config.toml
n_layer = 8
d_model = 256
n_experts = 64
experts_per_token = 2
d_expert = 160
d_shared_expert = 0
activation = "swiglu"
moe_layers = [1, 2, 3, 4, 5, 6, 7]
router_score = "sigmoid"
normalize_top_k = true
routed_scale = 1.41
balance_loss = 0.00102
balance_bias = true
init_std_router = 0.0188
lr_router = 0.00152
vocab_size = 19284
norm = "rmsnorm"
norm_eps = 1e-06
tie_embeddings = "early"
optimizer = "adamw"
lr = 0.00231
beta1 = 0.95
beta2 = 0.95
batch_tokens = 65536
seq_len = 2048
train_tokens = 306300000
steps = 4674
dataset = "wikipedia_en"
Below are experts of layer 2 (counted from 0) of a mixture-of-experts language model. Rows are named router (the router's row for the expert), gate (a neuron's input weights, with its number), up (a neuron's input weights, with its number) and show model dimensions 0-63. Each number is 200 + 40 x the weight over its row's rms, rounded and kept within 0 to 999.
Before each expert's rows: "gets" lists some tokens that make up at least twice as much of what it gets as of all text. This comes from a sample of Wikipedia text that the model never trained on. Tokens count by the router's weight.

# expert 42
gets: "u", "ar", "ad", "ac", "el", "av"
router,154,144,210,189,195,200,195,245,152,140,230,231,245,147,180,213,180,207,215,205,210,151,251,191,263,231,146,103,201,251,229,218,161,257,173,249,212,236,322,161,233,222,177,215,204,198,180,173,248,173,189,207,229,204,217,240,213,195,152,221,281,201,246,258
gate0,237,224,206,254,191,261,187,186,219,230,198,214,257,138,239,192,226,187,295,208,221,224,230,163,295,205,247,196,196,175,189,142,95,175,162,189,116,248,213,196,166,177,114,198,199,144,140,150,264,167,172,194,186,198,179,232,186,173,240,174,250,213,286,214
up0,189,238,150,306,148,237,232,199,289,177,165,258,191,170,157,189,213,170,264,188,177,230,231,205,252,210,223,189,176,91,250,171,166,181,184,142,129,214,217,135,82,159,143,200,121,191,182,214,250,147,193,172,248,179,222,228,209,219,263,246,207,127,273,188
gate1,207,227,259,178,190,196,174,143,280,253,188,286,150,173,248,180,279,252,136,160,208,213,281,232,224,236,192,189,161,222,233,278,257,282,274,156,175,211,197,199,192,223,168,276,250,197,135,164,128,120,222,98,191,217,213,248,260,192,231,162,115,251,204,146
up1,208,159,157,148,192,258,177,251,215,154,196,170,227,165,146,168,172,159,178,220,183,229,166,76,175,133,240,215,257,200,177,155,164,226,168,150,261,205,191,136,237,182,177,165,168,183,230,215,266,253,160,272,198,221,209,178,203,188,249,198,192,239,185,208
gate2,225,258,232,165,188,250,232,202,217,228,228,192,167,131,154,227,200,177,157,118,182,177,241,202,220,175,236,182,249,159,243,234,151,195,207,285,261,201,252,241,127,226,198,181,165,185,191,223,214,248,173,167,226,159,280,249,240,208,237,133,170,249,283,257
up2,174,117,191,193,168,158,185,117,234,237,162,235,179,184,146,210,191,241,231,247,136,183,194,179,176,240,230,255,182,258,201,190,250,296,183,237,215,108,224,176,193,181,158,161,236,167,226,189,166,187,270,202,182,230,134,141,191,161,185,191,273,177,202,241
gate3,147,209,168,202,149,259,188,178,223,252,234,268,295,216,164,211,156,233,162,160,230,181,176,241,211,221,213,224,183,239,190,196,230,236,231,249,321,201,263,222,170,249,208,234,209,153,228,198,209,182,238,213,156,202,186,165,189,206,192,217,198,241,198,218
up3,161,230,126,269,173,210,185,218,252,179,184,256,234,188,133,221,155,236,128,181,168,151,215,201,207,198,187,198,229,196,170,248,151,233,249,219,258,249,223,159,223,280,174,176,206,211,258,190,220,198,224,105,125,237,156,222,156,168,202,235,211,206,261,132
gate4,217,169,236,249,204,185,214,206,202,210,100,166,162,143,207,208,161,164,227,216,162,193,208,131,203,252,130,164,234,222,141,251,233,205,210,193,166,216,211,234,165,179,201,183,150,160,145,239,227,209,136,212,231,191,227,202,175,245,150,212,192,198,161,232
up4,296,250,204,192,137,160,221,205,187,279,208,212,249,306,209,164,246,223,208,280,141,224,174,212,172,188,272,196,243,185,227,174,220,158,229,128,187,272,200,253,189,164,196,157,158,150,232,232,195,215,208,203,204,169,154,81,191,159,263,210,296,166,221,248
gate5,184,215,236,221,240,168,162,227,179,258,222,210,240,125,253,257,185,159,280,194,154,191,171,265,180,178,236,221,220,227,255,291,172,171,256,219,187,200,209,131,205,168,166,244,186,209,175,187,152,185,190,183,267,254,192,170,246,231,165,202,209,169,291,184
up5,222,138,160,193,220,257,179,210,222,228,184,229,125,198,234,137,136,161,200,201,221,213,214,234,116,282,97,159,220,198,186,197,243,200,177,250,233,208,200,194,181,157,196,128,218,151,213,131,163,122,192,189,237,264,195,146,203,212,184,180,302,256,130,202
gate6,205,172,164,206,218,205,178,163,207,242,271,191,171,292,226,191,177,264,145,186,167,218,236,166,240,216,255,210,206,227,220,190,134,194,126,213,264,240,245,218,247,276,214,149,160,184,204,222,215,199,246,259,129,189,235,176,214,225,172,220,168,255,297,236
up6,226,154,160,186,185,146,297,185,104,184,282,220,184,207,215,229,158,152,188,202,166,198,210,170,202,241,257,160,179,189,241,265,186,172,251,126,205,183,304,220,167,183,219,225,255,94,163,235,307,142,194,225,226,122,252,201,181,227,157,174,182,174,201,144
gate7,169,178,251,143,200,287,194,212,187,228,193,199,136,189,177,199,201,191,169,271,146,219,192,265,291,214,197,156,228,221,204,212,177,234,157,197,236,174,281,261,228,145,167,162,169,110,153,189,243,139,162,154,173,180,210,189,212,165,168,242,188,281,319,168
up7,253,279,143,210,223,197,172,122,138,190,208,211,184,209,234,223,148,216,178,207,235,193,167,209,167,165,205,234,122,220,243,216,215,216,176,254,214,264,229,208,281,144,224,169,188,196,169,235,218,170,165,240,228,178,200,175,175,186,206,214,185,172,246,223

# expert 13
gets: "th", "m", "f", "3", ",", " m"
router,216,191,182,239,209,152,250,165,185,153,220,186,222,213,228,166,221,146,235,157,144,168,238,217,271,144,204,134,237,161,228,229,104,282,213,189,196,195,180,210,243,189,200,170,198,195,246,152,251,209,141,205,200,223,244,191,251,234,235,220,228,222,248,231
gate0,218,222,270,144,146,205,189,266,235,174,245,178,290,210,161,267,160,212,187,206,255,131,106,197,184,245,230,214,222,229,134,213,232,211,232,258,189,167,186,221,239,237,290,180,90,141,188,230,192,190,180,190,225,213,175,181,173,235,231,260,256,159,274,204
up0,228,281,188,158,226,161,218,184,287,175,245,270,151,271,203,157,133,203,111,217,239,273,272,188,211,231,223,205,192,180,84,166,244,172,217,177,162,263,198,200,211,217,177,146,213,150,164,137,223,197,204,227,215,189,182,227,201,219,182,250,235,191,246,246
gate1,139,282,194,190,194,262,188,256,207,205,193,243,241,180,147,180,178,176,215,207,158,190,253,145,182,203,200,264,255,199,224,204,179,274,115,217,216,271,195,211,188,190,190,210,229,190,152,217,159,259,226,232,155,253,223,205,197,234,209,195,222,121,204,165
up1,119,280,253,223,183,213,200,113,184,189,169,225,258,195,148,228,194,199,197,229,174,139,238,216,160,169,135,219,200,157,239,204,162,222,166,195,207,226,161,233,107,208,206,179,184,246,174,131,175,269,215,253,193,125,244,189,239,226,163,192,169,200,166,255
gate2,219,202,183,168,244,239,215,213,110,186,252,134,179,98,196,241,233,261,145,239,133,224,173,250,222,165,146,209,255,295,147,239,211,178,188,205,196,179,215,229,204,151,210,183,204,169,247,192,246,191,303,166,185,223,237,178,180,202,213,197,197,232,220,253
up2,241,237,226,268,221,229,204,161,164,246,292,162,160,214,242,173,208,202,187,148,184,247,186,149,232,213,185,195,185,242,156,258,97,232,222,197,239,181,176,182,178,147,162,193,198,147,190,192,188,152,135,188,174,225,255,256,214,223,189,226,244,190,116,224
gate3,249,208,206,197,333,230,176,221,159,176,204,156,214,238,211,188,233,271,232,206,236,222,107,208,229,187,206,217,219,232,178,230,157,223,143,219,219,178,193,220,164,168,207,176,154,142,179,163,217,209,313,223,197,209,190,224,168,168,218,207,186,251,259,196
up3,165,218,229,164,175,224,161,169,243,218,160,215,125,136,195,127,224,254,234,193,184,210,248,131,216,220,216,228,250,220,158,178,190,196,190,209,222,163,193,303,207,251,181,244,213,210,207,167,196,239,156,193,99,193,239,225,302,246,218,231,192,211,250,260
gate4,146,185,151,214,236,269,218,262,121,171,192,202,182,245,231,253,270,240,222,266,222,181,221,235,165,155,296,163,217,277,314,172,117,172,211,172,231,259,257,173,256,178,234,180,228,301,212,178,204,153,143,245,227,152,156,225,188,131,206,222,241,247,200,200
up4,156,242,198,212,207,205,141,272,270,208,209,192,189,173,203,151,108,168,191,277,195,141,177,207,184,159,256,195,234,193,217,194,232,204,308,244,228,268,209,118,224,196,150,213,236,207,136,236,224,151,169,132,156,248,191,167,190,163,161,171,257,184,241,221
gate5,209,271,164,205,138,170,205,198,224,247,155,196,198,190,233,208,169,113,265,187,223,164,210,221,209,187,177,264,154,184,229,245,233,220,179,221,206,229,213,206,200,200,253,266,305,215,153,170,197,173,126,181,168,163,251,179,231,277,211,182,258,155,198,140
up5,198,148,213,232,255,223,246,209,158,160,208,223,186,148,191,200,193,251,188,221,128,209,199,189,161,241,199,166,183,174,236,195,263,160,220,209,149,188,146,118,225,173,172,189,170,248,196,150,224,194,225,227,230,228,207,170,183,237,195,174,147,279,249,159
gate6,183,226,177,213,204,233,233,230,176,159,152,301,230,166,210,190,138,158,187,170,211,235,120,113,227,216,240,147,180,237,193,204,182,240,130,284,279,259,203,191,241,216,195,205,211,150,205,236,216,261,206,164,263,123,164,203,229,183,205,153,221,162,225,234
up6,155,150,165,197,211,236,184,306,112,153,197,166,189,181,219,231,203,214,217,198,280,168,202,181,179,184,221,240,173,231,209,259,207,187,120,190,154,173,229,147,243,208,282,219,208,214,210,138,246,150,134,160,204,241,205,178,177,186,239,139,168,115,164,133
gate7,218,234,207,188,209,190,167,158,307,213,155,167,154,182,205,230,143,219,148,189,193,184,184,243,222,201,204,177,243,211,203,176,226,236,122,168,229,158,209,218,235,107,142,183,220,236,219,194,216,198,124,174,213,195,185,182,183,177,155,187,266,250,174,248
up7,191,196,197,182,190,252,152,263,192,131,240,216,214,192,242,216,219,205,179,177,241,192,190,123,209,189,214,183,228,176,231,236,210,171,285,233,237,224,205,213,196,170,272,192,263,175,155,185,231,242,233,187,183,198,268,215,256,178,256,204,165,229,192,142

# expert 10
gets: "o", "os", " I", "us", " American", "S."
router,206,195,158,192,190,216,190,274,191,173,136,217,217,198,189,165,216,193,200,172,217,199,232,241,199,258,166,135,160,143,254,265,143,301,153,163,199,217,215,147,255,213,287,232,177,213,206,249,216,201,149,212,184,186,256,189,255,235,227,219,239,225,243,256
gate0,155,213,221,240,162,250,197,167,216,226,181,167,150,172,237,168,258,182,171,178,196,220,227,203,208,200,201,303,161,186,206,249,201,196,177,217,148,213,204,214,255,226,194,221,136,180,184,212,160,207,185,151,202,191,138,161,139,190,212,202,144,203,189,253
up0,182,231,145,161,175,199,208,188,253,219,205,181,240,220,221,171,261,261,179,172,255,250,231,255,161,237,183,206,237,227,279,244,194,257,194,184,180,166,247,181,201,198,208,178,169,203,254,267,219,132,113,241,133,147,218,145,122,231,176,203,246,224,216,127
gate1,238,139,201,186,162,200,133,228,227,252,172,185,219,201,197,232,160,211,187,176,204,148,196,282,155,212,157,235,215,186,279,145,224,208,172,198,276,213,256,178,268,219,204,123,161,219,216,230,178,167,163,232,239,168,173,205,206,171,307,142,183,149,173,242
up1,230,201,256,253,145,184,205,237,120,190,202,196,136,168,142,170,164,155,178,199,208,171,274,283,200,159,306,212,211,200,182,230,237,154,240,94,256,219,208,228,208,162,215,211,198,255,285,254,217,197,232,213,147,244,192,188,237,183,250,242,145,252,211,276
gate2,216,208,213,133,152,161,184,213,196,140,255,183,223,177,211,204,163,118,120,173,187,131,158,157,189,182,203,219,197,160,205,270,235,248,146,117,171,220,219,119,223,148,221,159,105,200,254,218,208,275,216,129,250,217,212,173,180,209,162,230,187,235,238,182
up2,210,168,224,130,235,104,203,218,183,176,215,215,172,200,190,136,282,259,232,95,212,258,230,135,166,201,234,190,264,187,179,241,211,246,230,197,190,166,180,217,252,253,155,256,239,206,221,201,152,206,190,173,213,197,191,198,234,215,204,176,105,195,245,167
gate3,244,138,149,239,182,151,189,219,182,298,229,209,197,179,201,273,202,194,231,253,191,193,175,223,204,175,95,208,246,217,250,224,205,238,175,196,239,179,222,208,174,220,227,167,232,252,178,247,237,173,94,228,201,217,235,170,188,181,227,218,168,212,211,203
up3,224,233,197,230,179,196,187,264,171,313,242,211,230,251,219,232,166,177,272,203,211,124,199,208,165,203,165,178,183,187,203,242,201,160,157,186,252,175,123,172,173,174,187,186,226,175,170,200,155,238,193,248,216,166,224,168,226,178,182,145,205,212,131,231
gate4,155,164,190,182,169,262,242,268,184,197,222,191,139,197,238,240,241,189,262,199,178,261,152,222,170,223,202,185,201,162,240,191,141,205,213,236,229,225,232,127,178,241,97,152,263,154,213,200,158,296,300,144,164,122,217,248,173,240,206,122,243,139,198,204
up4,167,203,198,257,158,176,274,254,150,86,183,176,189,218,141,201,251,235,166,181,220,246,217,260,224,175,174,212,268,141,242,209,226,196,150,223,185,178,261,240,118,180,226,189,239,205,254,235,248,236,192,141,173,149,229,240,201,175,188,241,214,235,215,177
gate5,150,172,210,118,259,241,205,152,197,222,218,185,213,125,201,218,177,121,208,95,237,150,189,205,214,213,276,150,131,239,268,205,120,176,221,193,142,228,264,248,221,207,173,210,230,175,201,198,213,170,218,163,164,110,270,259,241,184,162,152,275,148,230,248
up5,176,181,202,201,252,159,219,232,185,235,219,210,238,227,249,219,210,158,230,196,134,185,127,237,173,218,195,274,128,236,265,179,158,210,180,184,254,200,247,160,214,230,209,188,254,227,268,215,218,206,158,256,250,230,226,256,227,254,195,205,143,231,260,221
gate6,240,185,102,200,203,234,213,224,214,254,196,259,163,194,244,234,177,220,178,130,170,201,157,262,208,208,168,145,204,161,180,238,207,286,218,183,289,228,215,216,193,242,188,247,211,193,212,181,195,280,237,202,297,176,257,156,216,245,229,279,165,226,125,218
up6,248,260,217,261,236,256,209,138,172,195,182,207,193,220,220,166,198,207,269,168,174,245,235,288,238,250,252,272,230,229,211,170,233,256,211,165,176,223,172,195,217,266,193,222,207,233,157,129,200,215,255,215,161,270,202,183,186,192,190,217,128,164,210,144
gate7,217,218,200,186,167,285,202,171,276,280,137,205,156,205,219,228,223,128,203,219,198,300,208,238,192,279,276,96,182,240,199,235,188,174,163,134,142,218,195,167,219,167,232,204,219,170,166,211,227,284,156,183,208,225,201,108,250,187,159,231,242,203,179,247
up7,247,201,147,212,132,164,223,272,210,233,210,167,238,234,121,216,202,293,169,171,193,144,214,138,155,227,222,305,269,217,271,235,305,255,177,237,210,224,196,245,218,216,137,161,279,220,272,164,245,228,194,128,167,214,154,154,123,217,165,201,176,129,179,210

# expert 1
gets: "1", "2", "3", "4", "6", "5"
router,201,159,156,186,266,204,146,239,211,183,204,215,232,235,196,168,151,204,228,183,179,146,238,142,227,116,152,180,193,150,267,241,163,273,160,170,223,165,204,215,252,138,231,128,204,193,228,175,221,222,206,226,122,245,163,167,281,174,226,238,230,219,191,174
gate0,92,178,193,215,196,206,254,172,273,156,248,214,151,200,316,201,187,176,163,66,216,252,247,230,254,218,241,217,182,169,191,207,141,202,181,173,201,293,220,153,247,327,194,189,175,202,226,205,175,243,258,210,230,158,221,237,146,243,190,139,205,269,147,167
up0,164,231,178,219,238,199,200,245,149,280,144,172,213,147,177,179,158,242,256,197,182,219,159,113,131,191,147,162,229,206,273,198,142,293,192,150,232,270,214,211,190,244,256,179,309,112,160,235,165,183,206,214,168,198,214,146,256,171,244,157,265,227,240,233
gate1,269,115,195,181,177,103,256,222,223,293,308,109,197,232,232,139,235,144,180,141,187,181,188,273,246,188,248,270,173,184,254,223,152,233,287,170,218,242,167,214,210,227,194,143,248,190,226,236,193,230,150,202,216,286,166,178,189,241,158,164,213,235,189,202
up1,207,178,183,212,171,173,224,217,185,266,202,85,191,227,214,197,206,166,147,227,193,196,194,247,262,233,234,251,164,181,245,293,177,268,182,234,169,200,111,245,225,222,180,164,259,226,228,174,234,288,198,166,160,174,197,185,232,210,161,214,206,161,187,204
gate2,173,195,199,214,166,172,231,239,233,218,194,165,184,209,199,177,188,220,218,241,187,249,165,156,231,202,201,188,141,230,223,154,206,241,150,227,232,209,229,148,235,158,162,190,167,167,204,212,223,51,292,161,294,194,209,141,199,251,201,241,190,237,221,233
up2,230,174,161,205,165,181,220,147,222,249,167,222,162,233,127,220,230,232,146,166,149,154,260,212,253,183,192,184,207,186,125,248,218,212,174,224,224,141,276,168,220,171,144,231,164,237,273,196,177,184,206,169,246,177,200,219,206,287,203,142,215,182,126,204
gate3,245,156,195,200,188,196,227,209,264,255,214,87,240,231,197,218,198,119,196,215,230,251,202,176,134,230,239,206,218,133,188,168,210,221,209,249,167,234,312,165,201,178,235,189,215,275,226,205,357,198,159,167,201,218,203,206,198,298,156,194,173,211,248,168
up3,204,159,145,170,233,200,209,189,227,243,226,191,231,191,304,261,174,243,130,143,195,156,198,250,172,195,220,221,253,173,178,218,226,239,200,185,259,183,221,118,194,200,218,170,243,297,152,217,279,195,207,97,253,243,246,219,193,236,171,159,163,251,217,255
gate4,214,176,245,180,172,304,165,131,234,241,237,233,204,177,234,191,266,179,178,116,153,228,154,252,196,191,218,212,146,238,161,207,204,202,200,171,192,191,218,165,240,153,160,188,232,231,172,150,140,223,207,173,174,202,173,188,201,226,173,187,240,197,92,241
up4,243,196,169,147,128,231,195,179,181,221,172,196,164,215,170,162,239,170,211,181,131,213,158,157,155,230,179,256,183,250,199,88,192,207,148,218,266,120,233,213,242,165,126,181,241,212,166,190,156,221,217,249,195,141,182,191,232,206,257,202,251,161,249,202
gate5,178,225,194,174,170,228,197,172,282,201,173,215,338,173,211,159,248,179,210,166,161,242,197,250,181,187,202,185,133,215,160,193,161,134,289,198,142,225,146,255,239,267,224,205,192,185,233,215,212,195,190,161,189,276,197,211,218,217,209,213,209,180,172,233
up5,255,168,197,193,190,256,211,176,222,218,234,215,127,153,151,245,185,160,191,185,125,236,180,179,178,213,214,165,242,227,231,257,194,205,216,188,181,176,158,225,184,225,151,242,265,206,204,195,189,222,219,196,211,244,206,236,189,218,218,140,236,182,201,229
gate6,219,149,207,229,244,165,177,221,173,194,163,137,333,179,196,264,264,212,204,197,327,162,148,222,162,215,203,203,186,211,231,131,211,247,160,212,187,200,211,273,275,189,212,163,191,206,212,199,213,156,174,193,209,166,193,229,173,192,226,192,184,177,273,170
up6,153,215,189,193,97,228,182,135,218,199,194,242,95,222,222,128,166,96,177,216,186,290,173,183,216,206,204,201,263,220,215,226,126,192,202,205,210,168,254,212,197,246,222,213,210,205,181,220,251,148,112,281,257,235,230,208,212,166,196,149,248,167,199,156
gate7,189,189,164,159,159,152,190,193,189,157,166,261,150,175,267,255,238,154,236,196,171,236,168,171,170,207,184,198,181,191,217,187,152,192,210,185,197,208,243,180,175,206,233,169,211,148,244,204,246,212,164,170,214,193,239,198,196,205,154,162,252,167,201,255
up7,142,203,199,198,136,263,196,200,196,160,139,241,219,164,196,172,205,205,245,213,145,225,240,87,222,179,164,203,183,160,225,235,238,227,151,182,153,159,171,342,155,182,218,213,308,247,261,243,334,172,214,190,134,236,209,172,230,204,212,273,211,229,155,255

# expert 49
gets: " S", " C", " P", " B", " K", " D"
router,212,269,200,219,231,181,196,196,233,162,214,219,248,168,202,166,177,186,220,189,143,219,210,205,220,198,183,126,123,155,241,232,115,253,187,187,211,223,200,244,264,198,191,187,189,237,221,141,212,174,160,161,123,232,230,203,223,208,203,187,209,226,251,234
gate0,271,199,178,217,116,192,212,126,218,221,193,250,214,278,149,208,154,190,241,161,161,158,101,117,224,290,165,173,199,206,144,226,178,251,147,183,236,177,258,259,204,202,185,239,236,152,149,243,270,259,270,166,222,159,211,183,213,195,238,156,160,192,226,192
up0,172,124,210,236,181,183,216,239,76,236,242,147,203,198,246,206,202,214,194,320,226,226,204,198,141,159,200,226,169,248,212,178,194,230,201,250,238,222,194,194,124,168,214,330,262,206,201,212,220,117,197,221,187,190,149,222,219,181,235,200,158,110,211,240
gate1,198,209,197,204,210,218,191,191,192,200,205,242,205,218,200,147,177,125,208,207,185,173,223,180,252,240,171,110,212,232,247,161,225,208,174,142,170,203,130,192,253,172,188,238,217,203,209,238,217,163,181,270,136,168,214,256,248,189,213,197,157,230,236,202
up1,163,207,148,216,184,174,178,124,199,213,239,203,165,231,248,207,222,207,171,212,162,154,177,199,189,236,181,169,225,186,221,239,254,220,212,231,147,192,199,208,253,235,187,254,181,190,170,220,164,202,202,221,245,201,210,200,155,159,213,186,216,170,219,226
gate2,167,192,201,252,220,188,224,218,212,175,231,158,157,193,199,236,227,102,239,232,157,251,214,152,217,190,143,155,243,276,211,180,176,157,162,176,164,282,233,110,152,223,159,193,247,220,207,207,215,320,190,228,182,196,167,175,208,193,142,174,229,187,166,252
up2,274,227,189,144,226,215,176,208,214,154,187,209,264,228,231,243,189,239,198,240,247,211,201,157,172,160,245,141,187,178,204,191,290,183,184,243,147,201,224,199,300,142,168,187,108,98,165,208,229,144,245,125,198,164,130,110,218,201,253,275,243,155,209,216
gate3,200,199,185,185,165,290,214,204,237,250,144,97,192,252,118,184,222,195,189,157,262,175,210,198,177,162,276,183,233,162,230,158,140,181,211,238,201,158,243,152,188,192,244,181,218,285,167,176,229,194,185,185,262,200,199,144,219,195,185,219,235,171,252,245
up3,114,208,194,127,230,226,120,199,145,179,176,275,238,205,170,176,234,213,206,165,188,224,218,144,270,176,234,190,200,176,199,236,201,205,155,214,147,204,218,257,220,175,240,167,179,184,201,229,197,207,178,211,170,154,200,163,254,208,169,248,193,236,260,178
gate4,216,140,180,238,173,167,211,221,181,125,211,244,211,204,173,134,171,247,246,237,209,213,173,212,184,155,253,164,156,113,212,173,254,189,138,235,200,192,158,136,242,179,166,202,211,231,169,194,222,185,210,206,236,170,166,209,213,166,152,187,210,212,232,164
up4,219,245,224,150,170,231,187,193,209,208,205,184,230,205,251,208,243,191,169,134,176,155,197,211,191,220,173,241,247,228,173,249,186,209,249,187,231,222,229,234,194,242,193,228,230,193,200,221,218,205,191,180,194,220,268,221,131,282,240,164,194,146,169,148
gate5,216,182,218,165,193,183,195,212,178,175,193,168,217,180,314,198,193,141,180,174,207,215,183,217,190,243,163,278,222,200,168,165,230,175,166,234,194,152,191,200,171,207,205,185,187,295,181,184,310,261,159,200,197,311,179,161,188,209,145,198,215,185,195,221
up5,258,129,231,266,179,253,259,114,176,224,227,126,234,224,278,245,193,184,221,180,195,211,175,202,201,162,166,178,202,184,246,203,211,238,213,200,234,150,197,201,140,252,172,203,174,223,233,140,230,203,167,196,143,275,183,272,249,184,245,175,183,217,188,209
gate6,207,170,290,159,225,205,243,209,198,267,156,176,96,218,222,216,241,119,157,211,176,173,189,174,191,280,141,175,222,185,192,201,215,180,260,247,251,228,245,257,166,186,166,144,210,244,219,162,145,249,212,247,171,298,238,227,158,264,166,157,246,158,134,181
up6,228,294,215,231,221,228,190,161,125,179,223,164,147,203,232,228,92,153,200,193,177,139,221,228,201,147,141,192,218,190,199,191,220,197,218,169,237,246,174,222,157,146,205,166,231,249,169,177,158,195,152,219,198,290,249,210,147,199,218,155,247,129,124,256
gate7,122,181,196,167,218,238,216,187,103,191,162,185,211,175,263,150,193,183,182,138,207,153,228,222,197,206,236,119,175,149,235,305,137,217,151,185,163,170,191,182,357,266,209,129,290,166,192,184,188,230,201,125,233,305,225,212,162,214,157,203,198,236,229,177
up7,199,190,201,187,136,164,168,162,237,275,149,235,201,132,176,157,211,157,79,262,193,241,160,187,173,185,174,252,255,241,208,173,182,262,179,248,231,106,236,185,163,245,227,81,173,204,198,182,220,223,149,238,239,139,221,122,230,186,106,179,175,156,209,238

# expert 20
gets: "0", " | ", "4", "3", "5", "6"
router,208,160,194,118,213,133,161,161,230,163,203,221,147,195,228,204,222,176,229,188,244,143,275,166,257,183,213,83,134,176,227,273,166,298,181,165,224,149,208,133,256,186,211,229,229,213,202,163,151,188,217,253,197,227,233,187,251,265,197,184,244,222,284,226
gate0,176,256,186,190,206,232,231,209,156,209,320,247,199,167,143,168,189,174,283,199,174,252,198,175,214,252,167,252,213,229,153,202,237,280,211,201,122,281,173,203,205,258,209,256,206,244,179,195,220,246,277,163,136,160,180,235,166,200,250,248,182,161,230,263
up0,197,228,166,182,247,182,186,160,220,233,258,231,211,205,158,210,190,158,302,161,244,182,218,193,260,200,164,217,205,189,264,199,171,216,178,238,201,213,273,204,262,274,135,266,214,181,167,141,126,202,247,188,185,156,184,223,259,273,215,241,240,177,216,231
gate1,205,252,131,180,168,303,181,165,173,96,277,286,254,174,199,238,153,192,207,210,250,190,217,220,130,188,175,130,285,213,189,240,185,192,205,146,201,213,262,201,244,233,212,297,185,151,119,143,193,212,223,248,212,210,194,246,183,160,231,146,285,146,221,142
up1,208,208,183,218,213,254,167,198,236,155,220,208,180,167,136,245,178,220,283,243,222,165,284,187,199,161,200,178,267,187,252,236,156,159,159,270,237,246,174,112,241,82,190,241,174,204,186,155,283,151,165,194,218,221,219,190,211,235,184,244,209,208,231,161
gate2,162,200,183,163,252,190,181,170,202,262,175,220,213,165,191,188,197,254,222,217,100,246,179,134,188,234,261,164,191,221,204,223,222,235,136,175,188,227,198,189,133,226,238,227,163,223,170,231,186,168,213,148,193,207,200,250,169,170,146,190,207,109,227,193
up2,211,243,257,312,167,260,286,256,186,154,210,172,205,230,213,111,302,133,160,142,203,222,186,237,188,148,157,253,191,208,99,186,232,275,268,202,120,218,136,265,215,190,219,181,165,245,273,185,229,146,231,166,163,189,203,195,155,170,210,250,216,156,181,221
gate3,198,196,204,220,258,209,217,287,208,199,180,201,135,185,197,250,156,157,246,246,118,207,181,214,189,239,197,150,178,192,202,262,239,289,209,159,225,194,125,191,232,181,166,245,319,198,213,188,195,149,163,186,204,193,217,248,205,163,188,202,238,269,196,162
up3,222,204,206,218,144,273,236,178,197,313,215,226,287,190,214,221,238,173,196,238,261,186,177,229,218,232,181,182,179,218,198,188,144,244,192,188,224,167,164,128,214,216,244,177,264,147,144,296,206,144,245,218,303,246,226,181,212,238,172,218,163,233,221,205
gate4,185,192,113,142,171,193,167,182,197,131,177,280,236,175,209,215,298,225,178,167,242,168,177,215,172,231,130,186,188,200,223,231,227,251,177,160,228,249,197,168,185,253,177,168,193,206,152,249,243,175,209,178,124,150,182,204,201,196,196,125,257,166,229,166
up4,171,186,250,240,190,201,158,214,112,218,218,105,267,190,254,245,218,256,224,150,250,185,226,221,151,229,187,201,189,229,240,212,176,178,141,195,233,156,222,251,139,150,219,163,230,222,209,167,220,198,224,208,141,206,234,186,176,175,222,216,196,179,166,189
gate5,154,223,244,180,245,147,214,164,220,202,225,132,172,237,171,147,258,146,213,188,178,206,213,266,214,209,192,140,157,162,229,210,168,226,213,153,171,239,196,185,203,217,265,112,259,171,194,223,167,202,197,252,208,174,230,191,219,292,194,230,252,211,142,186
up5,179,278,205,168,162,173,195,153,274,160,249,208,206,252,221,146,180,110,242,159,79,212,200,206,200,264,173,170,156,226,219,263,183,223,257,127,186,205,189,199,241,265,168,132,274,153,264,239,175,317,204,190,156,233,248,198,201,160,181,175,127,254,157,220
gate6,191,195,213,147,128,215,147,236,165,116,213,215,231,159,241,219,175,141,171,246,198,207,174,260,221,266,102,176,197,223,221,222,150,254,238,126,177,209,131,201,247,139,170,227,238,229,135,210,244,219,247,149,190,192,284,258,106,172,185,184,220,132,228,187
up6,269,180,168,162,237,160,161,215,208,136,257,241,274,215,263,217,136,179,211,195,232,205,170,286,178,241,213,135,222,260,152,195,156,237,159,206,228,194,215,156,254,234,180,250,206,194,214,231,172,266,223,201,157,208,257,173,147,174,201,120,249,192,220,97
gate7,161,166,176,174,177,144,261,182,188,144,212,242,183,223,154,264,100,261,166,239,146,212,159,190,220,104,218,161,208,199,254,183,236,224,212,256,192,210,179,159,201,255,235,206,249,214,147,246,266,226,182,159,247,173,243,191,165,189,229,157,149,220,115,165
up7,219,217,172,234,220,219,182,195,166,236,250,223,130,197,119,208,211,214,264,244,162,181,237,252,210,242,155,229,222,174,154,210,162,242,192,287,200,234,228,243,270,166,247,190,194,219,144,190,229,143,253,190,193,228,172,183,172,164,223,101,252,260,234,221